Experts of a small language model.
Experts: 32 experts in each of 12 layers, 2 picks a token, a softmax router, 16 empty slots to pick.
Training: a variant of SOAP for the experts, 308M tokens.
Below are experts of layer 2 (counted from 0) of a mixture-of-experts language model. Rows are named router (the router's row for the expert), up (a neuron's input weights, with its number), down (a neuron's output weights, with its number) and show model dimensions 0-127. Each number is 200 + 40 x the weight over its row's rms, rounded and kept within 0 to 999.
Before each expert's rows: "comes before" lists some tokens at least twice as common just after its tokens as in all text; "comes after" lists some tokens at least twice as common just before its tokens as in all text. This comes from a sample of Wikipedia text that the model never trained on. Tokens count by the router's weight.

# expert 0
comes before: " ", "\n", " S", " —", " M", " N"
comes after: "0", ")", " ", "5", "3", "4"
router,262,148,231,206,197,181,187,195,208,122,246,175,209,157,182,175,275,209,246,277,234,154,236,167,202,219,258,147,222,191,206,179,233,248,181,233,187,244,160,237,201,221,244,220,238,194,208,142,229,215,216,231,251,240,221,202,235,167,272,195,199,223,271,113,150,189,194,211,226,187,218,223,224,188,254,204,240,206,171,233,270,184,245,134,206,235,176,220,191,214,186,151,252,238,209,187,242,153,252,116,194,148,266,211,171,259,224,161,191,180,189,121,195,198,261,197,202,222,223,135,179,201,169,202,67,74,229,232
up0,197,160,218,208,191,181,203,203,193,209,220,159,178,272,236,199,202,199,243,266,170,160,203,221,256,231,203,125,216,199,168,326,222,266,192,125,230,169,163,196,230,182,241,227,240,209,179,196,157,242,175,261,214,195,211,199,307,160,209,220,163,222,182,154,144,204,138,216,190,245,239,193,169,126,245,282,208,172,175,174,209,270,216,235,228,180,200,151,222,132,208,247,115,130,221,212,155,269,213,181,196,147,182,175,210,176,199,266,175,201,252,181,215,175,230,215,274,229,244,119,196,250,192,137,217,134,149,153
down0,167,196,211,173,188,146,156,161,171,169,240,145,222,241,127,196,248,174,206,194,278,231,218,142,194,183,103,196,197,152,184,295,205,197,193,211,205,257,266,181,177,174,250,229,231,213,187,241,140,173,181,135,187,193,244,249,138,204,206,273,244,215,199,214,250,192,227,239,161,175,222,204,184,208,141,245,193,179,263,254,260,172,142,140,212,220,182,175,188,229,241,242,148,184,223,203,166,165,183,216,170,168,204,221,205,201,223,199,303,168,150,169,61,220,178,212,223,202,100,130,207,244,160,256,210,183,200,164
up1,163,133,218,149,151,264,160,228,154,133,245,116,210,208,231,204,251,230,241,225,153,180,164,165,196,196,233,181,222,132,224,222,191,206,185,244,207,173,209,151,133,213,253,173,154,155,166,219,259,242,229,259,199,135,194,204,214,175,190,254,250,251,214,178,161,227,192,232,224,88,200,238,233,164,245,223,278,191,216,224,178,211,154,209,182,204,210,230,249,126,182,192,236,149,273,183,178,184,274,145,177,312,223,135,244,230,164,181,195,154,239,247,194,254,271,187,171,178,169,174,207,198,180,152,232,151,159,170
down1,260,266,186,252,229,170,209,148,221,121,195,212,247,213,198,174,199,233,194,216,265,120,219,158,210,188,190,196,194,249,255,117,200,248,146,177,87,214,178,214,234,274,239,213,263,179,147,203,218,175,164,132,114,234,151,241,212,243,231,148,173,191,233,181,217,199,189,147,233,197,182,191,194,148,206,184,221,140,195,185,167,218,204,174,208,229,242,140,167,206,300,211,198,159,147,150,224,192,190,189,223,146,257,240,217,252,177,170,142,251,160,147,170,177,110,225,249,216,263,199,160,218,162,246,183,181,243,251
up2,219,252,151,199,170,273,211,179,163,199,212,224,212,173,177,234,198,213,202,206,144,197,222,226,80,153,197,207,176,191,186,212,227,195,172,171,186,198,203,287,182,16,223,212,194,124,118,248,213,195,195,223,358,186,218,196,186,158,195,201,197,256,215,157,198,205,127,205,191,241,197,207,217,199,216,199,163,185,209,193,183,199,199,184,202,158,197,167,332,171,229,251,148,146,201,202,141,216,153,200,180,214,217,165,302,216,175,187,221,236,192,218,197,184,207,190,196,161,162,199,251,214,222,224,185,181,196,145
down2,140,186,198,223,145,253,199,163,237,244,188,168,207,303,257,165,238,209,165,127,132,243,192,215,234,218,211,257,226,199,210,164,240,226,189,285,243,168,241,242,180,342,212,163,216,259,192,260,233,207,232,231,197,143,192,174,158,245,203,195,199,264,135,193,249,130,185,165,258,192,246,236,193,164,218,190,189,230,197,146,162,157,174,196,212,247,237,173,167,248,233,146,148,169,215,194,149,128,187,205,180,172,189,226,117,163,191,229,217,210,203,205,238,149,196,166,126,148,233,171,164,240,227,177,241,223,207,129
up3,204,216,207,172,227,193,317,201,174,245,210,252,251,213,205,241,199,204,104,199,178,258,235,194,162,228,101,195,202,182,215,229,243,262,167,179,303,194,174,194,191,152,209,202,207,195,172,329,157,222,206,161,216,203,168,227,201,203,208,186,202,206,211,251,208,190,202,184,176,238,154,224,199,196,215,229,194,160,161,177,167,213,229,141,202,209,212,231,249,198,192,206,132,200,185,107,176,168,204,206,203,190,166,226,226,156,191,237,225,187,221,209,301,299,147,193,186,64,168,204,221,247,307,215,134,215,169,211
down3,208,292,193,208,198,142,159,185,160,172,198,251,259,212,213,245,223,182,143,189,165,216,246,235,239,78,201,204,176,166,186,162,123,155,203,193,43,183,283,253,221,174,185,167,187,234,222,211,232,224,230,206,212,197,226,250,233,202,83,148,213,228,147,171,233,196,225,195,185,185,168,241,188,157,217,246,144,235,233,184,194,167,230,172,239,245,206,231,210,201,219,166,175,193,104,250,185,221,177,163,107,211,209,206,241,203,155,187,208,164,213,210,176,169,191,254,153,270,254,208,241,188,177,170,225,234,185,145
up4,148,257,204,191,205,206,198,203,159,190,223,245,232,302,166,222,257,218,103,206,149,308,131,181,116,102,170,196,229,168,221,194,218,238,271,214,301,208,206,206,225,74,217,206,214,260,109,205,209,239,156,206,218,198,152,173,194,193,220,224,180,186,173,256,155,207,208,197,204,188,209,193,136,223,223,194,200,223,197,162,164,164,186,198,315,186,134,192,194,216,175,211,182,99,177,174,204,205,146,199,223,208,209,218,179,195,202,184,212,242,237,219,197,188,209,183,206,200,111,200,225,189,202,224,257,154,140,207
down4,214,207,161,248,234,210,151,199,242,157,133,191,189,102,230,156,197,157,215,198,232,116,183,207,199,221,220,214,227,220,160,153,170,174,203,256,187,173,193,183,218,245,245,177,195,186,231,226,292,213,311,217,193,145,227,213,228,192,210,161,184,173,124,146,174,158,225,178,214,127,181,213,271,169,165,159,186,166,184,193,252,228,270,241,196,231,176,188,168,228,168,130,163,244,180,271,277,217,266,159,210,213,199,251,207,302,195,136,194,189,122,192,206,215,152,219,234,200,199,235,181,250,146,222,251,171,291,155
up5,201,207,205,164,192,201,235,240,190,231,222,274,150,186,163,194,192,187,167,147,179,181,213,199,101,161,204,163,196,237,211,229,188,237,199,157,199,193,192,232,202,128,229,132,124,186,194,228,185,235,231,202,222,217,215,257,141,193,254,170,203,195,105,246,190,136,243,219,202,233,191,212,134,260,206,228,200,167,210,115,182,186,216,188,194,205,165,195,271,212,234,144,121,190,232,200,85,139,131,136,202,256,188,202,209,211,190,213,167,247,263,184,248,206,205,194,151,225,135,186,195,113,272,199,83,205,138,176
down5,241,155,220,132,211,178,134,260,234,183,176,255,228,146,225,194,127,302,185,130,222,179,119,239,223,186,204,192,249,204,187,190,262,191,140,207,200,200,237,185,192,188,145,161,213,265,257,242,266,179,205,191,170,160,248,133,176,172,228,211,177,209,150,150,251,154,243,234,198,229,194,187,232,167,192,122,169,176,249,267,241,205,175,198,241,246,202,159,188,231,201,121,203,147,175,126,245,216,181,222,241,254,146,174,209,260,246,230,149,202,191,161,163,128,178,167,193,199,235,221,252,220,139,200,240,187,143,123
up6,209,194,175,207,202,195,242,207,201,217,183,200,185,188,205,323,180,210,181,182,180,173,211,236,200,204,207,204,215,192,224,196,203,194,195,211,182,290,215,232,191,105,207,109,91,189,139,218,205,216,197,230,237,212,182,190,112,177,243,167,151,218,195,194,232,203,200,268,199,252,177,217,244,288,187,313,198,70,196,202,169,187,200,203,214,208,207,198,361,259,197,231,208,139,254,202,190,179,190,186,222,275,195,200,200,174,169,203,200,219,197,172,221,173,145,202,161,203,202,176,264,157,175,195,173,212,98,205
down6,179,266,163,168,212,223,143,216,198,174,249,204,131,295,222,156,285,182,227,223,115,276,153,275,123,215,178,216,218,243,208,158,166,178,210,163,204,138,247,154,225,290,232,203,244,271,177,211,229,179,139,159,177,182,175,236,170,160,177,173,235,141,157,218,211,199,230,204,128,269,192,175,169,168,201,198,203,234,208,220,199,136,167,205,181,224,146,259,214,194,176,219,130,224,168,200,272,196,175,218,236,132,128,166,174,260,252,148,184,220,191,225,253,244,234,177,202,168,185,211,161,172,232,201,196,153,278,210
up7,225,140,257,246,195,100,190,239,209,76,222,199,198,180,204,177,162,227,208,204,168,137,196,172,227,231,182,201,255,217,143,207,183,237,197,174,254,190,185,187,239,142,209,203,153,181,143,237,174,160,174,185,177,109,152,173,208,150,243,129,184,160,190,174,163,158,158,218,143,234,216,154,168,184,179,147,203,151,236,178,145,247,243,164,230,204,217,160,176,230,255,158,211,170,178,299,236,232,177,216,169,173,197,265,151,203,253,211,224,184,308,196,268,230,186,219,175,187,183,137,184,114,258,211,212,230,128,211
down7,209,253,217,166,159,251,212,139,236,124,170,168,171,241,202,233,224,195,235,175,189,290,202,266,208,215,221,220,217,157,231,165,172,175,182,254,245,123,134,224,202,187,168,250,195,226,225,126,198,188,261,261,274,181,182,146,194,219,185,175,205,239,179,183,267,202,237,115,145,206,212,120,161,227,264,240,211,206,155,165,207,104,114,220,186,209,166,205,146,186,132,222,165,223,164,161,102,225,219,176,281,230,196,163,153,163,249,213,265,177,199,158,167,174,232,187,224,143,227,181,185,230,224,229,235,200,242,197
up8,131,192,202,168,193,223,178,266,194,139,182,156,201,245,185,227,172,204,173,153,244,197,183,237,174,184,151,242,211,202,162,211,225,220,244,226,209,192,180,180,207,240,134,109,182,199,118,238,175,246,220,207,262,195,129,242,200,109,380,166,131,202,189,249,249,219,183,239,180,193,189,225,98,237,194,243,219,214,243,238,234,163,210,201,173,216,223,202,192,267,192,216,162,213,268,223,208,158,188,207,176,188,216,196,190,208,152,222,155,209,254,162,220,270,186,219,197,175,214,209,249,174,233,266,203,101,144,186
down8,190,241,113,233,181,196,234,183,215,239,248,294,197,220,200,219,181,161,152,187,137,224,163,133,157,304,180,181,161,154,204,238,182,202,203,132,229,270,227,278,151,223,132,268,204,280,182,122,231,250,223,173,296,168,192,191,197,259,158,231,188,188,187,217,201,175,155,164,217,152,233,183,165,171,211,171,125,149,199,173,186,174,184,233,246,277,187,181,125,150,217,228,221,215,224,246,205,227,164,181,176,232,188,268,225,177,214,149,174,192,222,146,217,176,201,220,134,153,164,239,232,176,174,263,193,257,217,190
up9,176,244,208,129,255,276,282,177,188,199,208,252,218,197,258,178,209,240,211,169,162,202,205,166,174,151,191,223,289,223,199,233,148,258,113,217,244,212,107,212,152,156,215,200,87,88,200,177,188,219,196,251,213,178,176,188,103,189,257,201,212,185,210,173,172,187,156,233,204,192,136,120,186,167,128,260,222,213,175,195,197,211,213,164,193,146,169,191,276,207,166,152,201,166,271,201,181,141,197,166,204,254,167,263,213,214,181,156,169,228,208,193,203,200,180,225,179,185,92,251,196,179,188,216,201,194,217,207
down9,224,166,189,208,185,141,209,228,167,309,191,218,201,258,215,167,242,172,217,234,151,311,222,200,150,305,250,250,163,211,134,253,192,197,164,245,132,218,233,204,220,244,133,143,276,259,200,254,210,239,200,194,219,187,229,263,220,227,214,238,193,192,195,220,283,219,188,202,127,203,188,254,237,188,220,150,150,184,275,190,198,203,193,204,200,210,210,229,221,192,178,187,178,179,152,227,216,188,180,188,223,145,127,205,131,233,223,178,144,209,178,190,345,182,191,169,174,187,198,185,230,173,188,223,242,185,187,112
up10,144,245,220,106,209,236,148,189,217,173,156,192,220,285,138,230,184,194,208,171,185,146,281,212,234,230,192,192,227,178,184,244,226,187,150,213,169,141,264,157,123,232,151,222,212,206,155,216,60,145,309,183,204,218,187,202,201,170,141,265,193,227,192,148,158,198,251,254,184,191,155,198,189,190,144,262,262,161,232,263,157,197,246,185,170,260,226,219,212,228,174,227,212,263,224,175,153,112,161,147,209,192,192,229,235,193,210,185,179,247,203,183,128,227,196,165,222,185,127,184,247,205,189,201,186,212,204,211
down10,187,182,207,189,261,202,152,250,223,161,181,189,223,148,257,170,208,199,210,208,222,224,123,219,221,200,193,283,223,170,180,130,238,175,176,156,129,264,123,228,210,224,175,201,187,257,241,198,241,227,128,189,181,146,177,178,252,111,233,296,231,179,199,152,160,198,160,143,185,230,191,139,168,199,263,145,216,209,237,132,243,184,238,255,171,206,174,258,139,199,124,204,224,253,252,262,141,210,230,191,194,183,258,174,172,190,223,165,179,134,227,188,186,169,237,154,164,238,212,176,167,265,220,192,250,273,237,260
up11,147,159,209,197,206,186,146,180,260,166,240,152,218,211,175,268,206,82,228,174,160,172,229,161,212,247,178,147,195,233,173,269,214,170,326,142,255,257,147,297,220,146,209,298,176,163,227,170,184,236,120,198,244,200,192,235,238,124,193,206,169,210,212,205,222,118,178,188,179,178,256,162,180,171,204,235,144,219,189,214,169,166,163,175,205,182,179,208,186,176,163,217,209,206,157,225,187,158,172,217,174,118,236,195,185,195,166,186,200,218,210,172,268,193,256,214,280,262,221,148,221,238,201,161,215,161,215,265
down11,185,161,265,234,175,268,265,189,216,111,130,259,244,292,255,199,150,216,157,160,206,208,291,183,184,181,171,184,138,188,211,192,246,226,116,222,268,170,202,173,221,222,157,174,231,197,158,171,198,191,196,229,195,221,215,226,145,180,130,266,209,212,161,189,210,204,215,178,209,190,190,199,225,166,240,210,211,178,204,233,238,217,210,216,162,264,307,130,216,160,193,176,154,204,301,206,233,197,194,240,199,140,137,248,172,178,291,155,210,236,167,137,240,173,248,224,165,164,155,202,204,244,157,230,254,144,185,182
up12,158,144,254,227,162,226,188,239,258,100,219,175,209,159,240,269,243,206,113,189,161,202,210,174,209,195,200,201,252,185,154,262,232,177,189,212,176,237,148,223,177,195,225,193,198,194,138,145,139,200,165,212,218,193,238,165,169,212,181,157,214,251,185,242,228,136,182,194,252,246,250,229,170,196,148,141,244,201,203,238,245,168,170,160,256,158,169,199,208,322,122,169,254,216,227,212,274,162,184,176,227,186,216,224,297,170,166,229,207,202,141,120,180,222,131,199,268,189,193,219,127,180,216,222,229,188,275,227
down12,234,210,192,224,180,217,137,153,167,227,206,140,237,279,218,225,226,203,243,223,247,216,195,219,199,206,248,170,130,221,232,128,242,204,206,173,249,184,174,189,192,240,204,226,181,237,145,155,161,104,246,194,232,188,164,174,198,213,226,275,222,210,169,235,162,219,258,180,150,207,227,219,255,151,186,256,155,272,260,224,225,235,223,307,252,200,245,181,160,118,108,121,251,205,170,169,215,211,234,247,197,120,161,248,128,242,196,179,192,132,244,270,190,198,223,225,162,210,199,140,241,178,202,189,234,199,149,189
up13,226,248,202,151,180,198,201,203,175,205,181,313,206,230,181,256,207,225,124,200,206,194,217,160,205,186,106,213,198,194,207,197,206,202,272,223,224,168,184,174,249,200,193,247,106,196,203,297,150,206,204,210,241,163,162,199,181,248,284,210,231,196,208,198,197,187,271,189,202,240,76,206,203,198,117,199,255,222,219,207,183,196,219,207,260,187,195,205,207,228,195,183,203,169,208,178,203,158,124,239,181,244,122,217,199,189,166,180,237,238,194,173,286,200,192,157,176,67,111,210,248,225,275,248,229,203,151,175
down13,222,231,232,212,167,202,205,201,249,224,226,211,220,119,208,227,190,216,178,194,285,173,147,248,215,262,201,208,151,201,220,204,245,188,231,144,179,236,190,151,240,249,173,178,274,215,203,230,222,123,194,187,163,224,210,237,208,223,200,218,217,178,181,266,185,200,136,207,198,238,176,292,296,147,197,160,157,241,188,262,184,168,233,249,156,197,209,171,106,254,195,233,216,167,156,191,208,238,187,146,243,180,177,257,237,253,262,202,247,179,162,138,127,137,277,276,203,143,188,172,167,258,191,224,240,238,293,167
up14,161,263,204,201,207,201,204,289,181,190,205,228,157,183,163,249,223,205,205,145,206,170,228,198,200,168,201,164,235,198,204,242,145,190,165,189,195,249,192,233,187,202,215,186,202,204,202,189,225,196,167,213,260,151,184,249,59,254,240,154,202,170,79,226,181,168,240,269,170,224,159,200,211,194,127,217,179,210,233,151,139,226,241,216,248,245,173,190,202,205,193,180,145,166,199,128,192,126,189,178,112,199,194,197,259,173,191,180,195,209,209,180,197,200,54,88,179,270,164,218,226,192,261,218,194,203,138,178
down14,178,188,150,221,213,196,255,116,169,209,267,193,184,200,272,201,236,194,212,225,158,221,158,211,125,121,197,216,223,160,212,257,179,256,247,205,231,164,217,178,190,189,148,236,201,297,172,190,170,166,182,241,202,268,121,179,175,221,257,196,223,146,234,155,211,221,202,174,227,181,249,230,145,145,169,190,258,202,192,174,176,225,259,204,217,184,86,217,209,222,130,241,273,199,262,254,241,246,214,276,267,200,188,177,239,230,222,133,273,177,218,191,259,235,170,231,210,124,212,155,212,212,237,203,189,136,199,251
up15,139,199,232,133,209,215,246,264,163,142,156,246,228,153,188,153,186,202,217,179,183,237,253,271,175,218,222,110,204,222,192,190,174,193,253,158,213,195,184,243,231,236,160,225,191,270,180,194,208,181,203,224,228,157,207,77,208,192,191,251,226,189,176,158,270,255,209,240,113,177,173,155,227,169,203,150,289,230,139,219,163,253,156,240,168,145,169,349,212,244,210,186,203,188,273,232,171,198,194,222,150,193,215,207,191,205,197,153,210,194,229,217,277,179,188,239,175,148,199,197,261,158,217,201,200,231,142,167
down15,236,154,194,221,179,253,155,205,181,191,289,163,184,260,243,223,243,172,115,265,191,246,195,111,252,189,186,169,174,186,177,171,163,95,228,158,190,187,219,227,200,240,237,188,209,259,254,153,221,157,261,236,190,214,232,253,251,187,198,236,247,209,217,182,161,201,251,188,296,127,225,155,170,186,181,156,250,217,189,236,220,250,190,233,265,210,258,180,258,281,110,172,211,214,222,211,192,153,236,221,178,203,196,247,165,200,219,276,252,221,178,186,157,238,220,218,266,185,246,212,187,183,228,107,209,240,227,224
up16,183,194,158,182,271,218,202,153,226,166,146,165,218,217,234,240,168,237,195,248,245,196,173,189,218,231,184,204,265,246,188,248,204,216,214,137,211,204,189,213,215,222,258,250,134,236,107,248,192,275,146,157,169,231,154,186,249,158,173,207,174,179,185,196,216,223,166,271,145,251,270,194,224,234,168,227,273,213,182,192,182,274,226,203,226,211,211,146,191,176,200,98,174,171,244,181,227,204,171,178,188,271,152,172,138,257,174,194,229,192,186,159,253,227,277,192,133,230,224,133,207,64,125,212,201,187,208,224
down16,185,248,217,151,155,118,205,202,248,196,171,173,178,221,214,202,181,178,188,173,169,233,173,234,208,136,242,239,138,111,208,203,208,142,231,179,173,190,185,227,198,142,75,220,201,236,238,204,220,219,208,121,204,323,239,153,161,199,170,180,253,227,186,220,276,159,215,194,209,288,149,208,183,228,224,203,183,240,197,202,177,181,161,258,214,202,263,232,193,235,182,201,191,200,192,242,215,319,209,199,199,226,104,206,219,254,207,218,100,139,221,235,285,204,192,136,176,179,176,174,149,196,185,212,176,201,171,160
up17,208,198,199,190,192,239,229,223,125,245,204,224,208,226,217,199,187,203,151,165,190,196,216,200,136,85,194,234,214,179,246,188,157,258,196,156,282,235,181,196,191,115,230,166,127,212,140,207,140,186,210,187,177,190,181,192,135,160,256,221,229,161,163,211,197,116,245,183,202,196,197,206,182,190,204,286,213,244,223,170,207,222,267,102,194,166,193,253,216,185,231,198,211,202,182,202,129,125,200,223,211,147,183,216,204,190,192,249,242,198,334,199,275,217,192,207,177,191,85,183,217,101,184,217,209,165,246,162
down17,185,218,257,195,213,244,145,152,180,169,209,255,141,162,220,288,139,249,230,164,185,192,232,209,241,206,215,242,204,240,194,282,209,217,185,176,135,215,203,234,147,190,180,276,279,210,267,169,143,257,205,167,220,159,217,260,161,260,234,200,234,179,219,121,216,200,177,160,209,185,224,212,124,213,191,213,148,165,171,198,172,167,241,184,247,259,135,184,226,272,162,100,166,197,146,186,168,179,222,263,152,215,159,182,265,207,256,158,196,277,195,208,180,170,222,199,189,278,177,208,142,196,211,140,131,148,197,211
up18,207,232,181,185,231,287,221,190,192,180,151,173,200,190,172,148,185,198,168,181,195,167,219,136,295,206,174,152,216,260,171,200,195,285,147,161,145,219,231,212,173,209,175,146,180,182,194,153,150,165,130,199,149,182,304,225,137,170,202,209,245,231,181,220,116,165,234,229,141,233,202,203,213,192,179,219,261,170,257,262,183,178,122,193,158,288,197,201,187,291,94,227,218,241,210,202,230,175,191,197,256,164,206,222,228,176,135,190,172,155,152,252,186,233,154,172,216,193,211,250,159,109,138,186,214,210,191,217
down18,252,216,311,278,186,228,179,188,253,160,221,197,240,119,216,264,214,179,222,291,181,139,265,244,204,222,219,158,192,112,201,146,220,205,161,216,182,162,207,259,225,263,226,241,151,228,246,136,209,127,268,194,180,228,149,118,191,173,221,140,194,203,192,180,166,198,192,141,154,221,249,209,221,186,206,214,234,239,200,189,187,183,194,215,233,209,236,186,216,232,181,176,202,174,203,184,302,144,188,139,323,139,244,218,185,260,256,189,200,200,199,190,201,249,202,234,179,195,192,144,154,224,190,191,203,171,270,201
up19,220,169,206,224,305,261,199,262,197,224,227,211,225,184,275,201,166,179,220,183,202,178,181,222,251,147,179,173,241,220,196,161,248,173,247,250,181,208,102,261,240,209,188,211,178,229,167,221,195,180,181,222,148,146,184,140,227,121,253,212,126,231,170,199,305,179,201,190,176,217,201,179,239,259,225,235,208,198,178,151,192,273,243,219,181,156,169,211,148,150,234,192,163,288,180,155,163,167,119,253,154,260,186,240,165,159,137,217,248,226,254,252,245,151,138,205,158,200,243,187,228,183,209,191,143,152,201,254
down19,192,201,145,217,149,213,248,215,185,206,213,177,233,178,179,146,206,140,135,174,142,198,182,232,214,339,172,209,88,249,175,213,200,266,216,220,245,209,200,187,317,173,168,159,216,192,265,244,219,125,184,181,186,180,218,237,192,187,182,224,235,204,169,239,200,125,238,152,135,162,261,159,222,200,208,199,163,206,187,156,134,196,154,208,187,166,152,171,187,208,243,220,148,198,282,230,164,187,186,224,191,205,115,172,156,145,264,211,158,202,143,243,194,168,210,212,223,181,183,230,154,143,242,205,265,264,178,158
up20,206,154,137,161,186,249,197,212,176,126,199,188,230,160,256,137,184,117,186,161,252,162,160,239,187,176,171,129,177,204,263,263,223,218,183,278,246,137,127,192,178,109,243,200,202,238,325,200,191,268,238,216,219,224,177,202,247,172,279,297,199,165,124,199,254,206,241,224,246,205,257,215,217,191,228,234,203,196,209,219,284,241,171,244,228,215,132,180,267,201,233,249,163,208,186,219,197,176,216,188,199,233,251,240,186,205,167,233,234,184,241,217,245,162,207,187,234,238,188,193,173,227,213,226,217,220,136,221
down20,250,212,218,240,202,168,178,168,183,244,157,194,185,227,152,158,288,120,174,165,205,166,206,219,126,189,224,204,208,190,150,239,179,273,258,186,187,237,165,174,226,230,210,207,209,198,230,192,203,223,142,204,233,209,200,238,122,178,275,250,254,207,239,237,198,280,231,257,114,153,149,220,223,235,186,144,175,194,161,271,177,201,185,94,117,225,200,275,233,140,212,174,207,139,188,112,217,249,209,244,177,160,168,203,210,253,238,201,206,189,194,205,171,180,238,93,234,248,219,195,225,186,157,206,276,215,234,192
up21,165,184,87,189,198,197,266,171,219,199,214,186,207,200,170,216,174,208,147,197,131,202,217,198,201,219,142,180,232,171,197,234,203,233,209,234,188,189,199,184,210,135,224,182,0,147,169,200,134,301,193,195,248,158,213,226,201,155,252,148,190,186,208,222,191,227,248,214,143,222,201,202,214,207,204,230,214,92,195,202,282,205,117,185,238,191,217,204,182,198,241,201,205,121,143,182,90,159,211,222,239,158,203,196,196,210,202,205,150,194,237,227,188,186,174,208,198,140,190,277,242,178,191,212,183,175,146,209
down21,102,260,207,178,226,248,167,187,186,163,259,234,169,177,239,227,198,130,144,164,261,163,143,211,214,161,204,271,209,180,150,213,138,205,184,129,162,220,166,184,256,209,223,262,152,178,257,133,258,184,216,214,242,206,200,247,120,177,216,159,161,157,173,239,233,239,209,187,216,185,221,253,160,212,201,187,210,163,233,176,207,198,127,149,189,178,111,262,136,197,258,184,164,253,149,215,190,224,170,254,195,228,219,142,204,244,233,133,268,187,221,251,153,207,177,183,200,194,195,116,176,258,135,180,213,193,201,279
up22,159,209,201,238,194,207,187,216,150,216,193,197,203,196,130,217,260,157,158,228,206,207,217,192,204,158,181,156,131,217,144,298,167,175,158,170,209,144,203,248,175,174,279,193,265,132,199,203,194,241,152,229,169,161,204,171,190,198,216,191,176,178,224,109,213,233,199,186,180,241,159,185,126,153,224,284,136,172,147,173,263,229,293,166,235,195,231,109,212,206,195,229,204,196,175,245,152,197,182,119,277,194,198,191,177,190,250,204,214,97,200,184,199,259,182,236,198,229,219,160,146,254,201,197,268,99,157,192
down22,180,211,260,172,228,264,158,158,217,202,175,241,208,218,189,272,235,152,244,267,191,241,186,162,256,251,199,206,163,207,239,148,272,213,273,130,164,173,253,238,149,200,141,249,208,216,146,205,202,178,141,204,205,203,202,216,178,163,218,126,224,180,231,240,156,214,197,139,170,173,161,135,223,236,193,203,224,172,233,221,243,166,220,248,185,212,223,214,145,258,250,277,135,215,181,257,306,239,154,235,241,232,185,184,256,257,183,205,231,195,179,233,165,193,146,248,262,258,186,154,224,226,186,140,126,255,243,160
up23,213,168,210,242,248,258,149,186,169,208,238,232,194,200,199,273,197,222,235,228,133,188,170,133,206,275,155,188,178,186,273,162,179,178,201,178,182,140,138,130,185,140,282,175,208,236,163,240,210,265,206,306,189,174,185,246,206,190,253,198,192,266,212,193,182,262,183,197,232,261,213,181,226,171,209,206,225,189,238,191,257,189,221,227,226,183,216,249,201,225,136,137,192,122,257,226,191,99,176,186,256,163,218,220,173,149,224,273,118,257,161,185,222,169,233,277,209,214,196,148,102,187,183,206,167,210,194,196
down23,214,264,216,175,238,213,206,220,165,196,235,187,306,188,208,198,164,210,200,199,195,294,244,196,208,135,206,216,138,194,219,131,201,123,209,319,171,139,186,141,241,206,120,231,170,209,217,242,202,235,191,166,232,176,200,227,170,118,144,176,241,225,214,202,171,233,212,192,153,199,155,192,227,178,192,187,281,238,231,201,176,206,165,206,122,165,102,260,137,169,167,207,218,249,173,156,206,243,206,228,208,173,263,216,211,231,196,193,231,293,177,157,157,261,232,171,190,161,299,210,175,150,164,211,155,220,158,200
up24,174,182,161,156,199,190,189,211,214,190,213,244,205,190,208,267,225,206,202,202,179,201,194,192,137,212,204,203,196,175,214,207,232,267,187,209,194,210,220,190,224,196,214,213,208,211,89,258,154,234,121,161,190,199,152,181,212,238,301,186,209,187,192,219,204,202,202,214,138,244,175,231,189,238,187,204,200,215,194,188,235,190,124,121,357,172,166,219,207,258,188,200,139,161,178,248,152,175,190,185,163,211,164,172,198,152,215,198,216,197,317,180,209,261,214,205,186,217,86,233,218,83,317,203,207,133,177,196
down24,201,142,213,253,187,210,190,239,155,213,228,255,185,212,236,208,256,126,263,205,189,198,169,276,309,265,238,177,222,188,104,173,160,168,197,213,169,205,253,202,134,231,222,229,235,185,176,196,194,260,220,217,127,189,142,232,204,217,219,100,232,229,159,131,196,167,187,228,209,176,179,164,175,153,237,240,86,186,193,186,160,204,122,184,251,189,206,229,188,254,220,250,189,161,194,245,201,206,198,253,118,226,226,200,225,207,193,244,265,165,197,201,207,198,217,285,169,217,213,169,141,119,235,209,180,151,143,168
up25,165,194,143,73,196,186,287,175,211,163,221,227,245,169,195,178,274,258,179,131,207,174,207,230,204,126,139,176,252,174,218,191,180,297,251,178,245,163,183,184,195,203,202,176,97,221,133,170,141,216,149,241,201,187,196,188,236,206,180,197,161,195,188,212,200,213,250,227,165,240,145,182,248,243,222,245,207,174,187,88,106,192,72,208,225,203,216,249,169,182,209,203,203,225,223,236,186,204,167,226,192,283,197,217,177,216,200,211,196,177,202,226,196,278,221,210,181,188,201,199,249,187,189,209,269,188,146,140
down25,183,240,249,231,230,254,212,191,274,211,166,237,196,205,146,223,215,147,155,238,161,276,209,193,241,231,211,228,122,224,117,186,165,136,134,177,243,227,212,231,163,222,210,176,154,121,237,193,209,225,171,156,214,213,213,158,191,163,198,200,219,268,170,196,225,117,26,162,263,184,211,195,127,242,177,176,156,223,187,170,150,203,251,263,186,194,162,169,193,250,212,190,161,163,202,198,208,147,191,171,144,204,202,180,254,153,232,215,172,184,196,146,177,192,235,236,189,139,191,247,210,158,154,201,174,269,266,213
up26,174,196,212,216,204,181,200,209,200,194,210,212,236,221,215,254,212,197,185,206,207,184,215,205,152,197,162,171,192,182,245,224,159,239,184,217,222,194,217,205,197,151,213,134,90,161,135,196,185,252,167,214,237,203,103,197,156,194,308,193,193,230,203,184,191,201,195,248,190,226,203,209,219,313,202,256,234,207,193,126,134,191,126,200,287,212,207,207,209,244,196,192,209,146,199,184,191,182,164,199,192,232,163,139,266,142,229,195,240,195,218,161,200,219,72,179,161,83,84,257,196,206,211,253,199,207,107,214
down26,190,179,191,188,142,190,159,183,181,167,265,210,188,201,162,186,195,117,171,206,134,193,234,223,244,223,189,124,197,187,203,260,220,181,136,172,309,178,182,148,175,131,137,217,188,146,127,208,185,126,182,225,170,170,119,209,151,241,201,161,216,171,171,209,193,175,244,197,164,178,160,153,114,200,209,270,179,228,229,141,219,134,209,187,244,200,173,179,194,178,164,187,170,228,220,177,232,203,222,209,255,149,233,135,200,120,221,211,216,264,207,183,226,151,67,250,245,194,171,211,249,188,174,201,253,240,123,189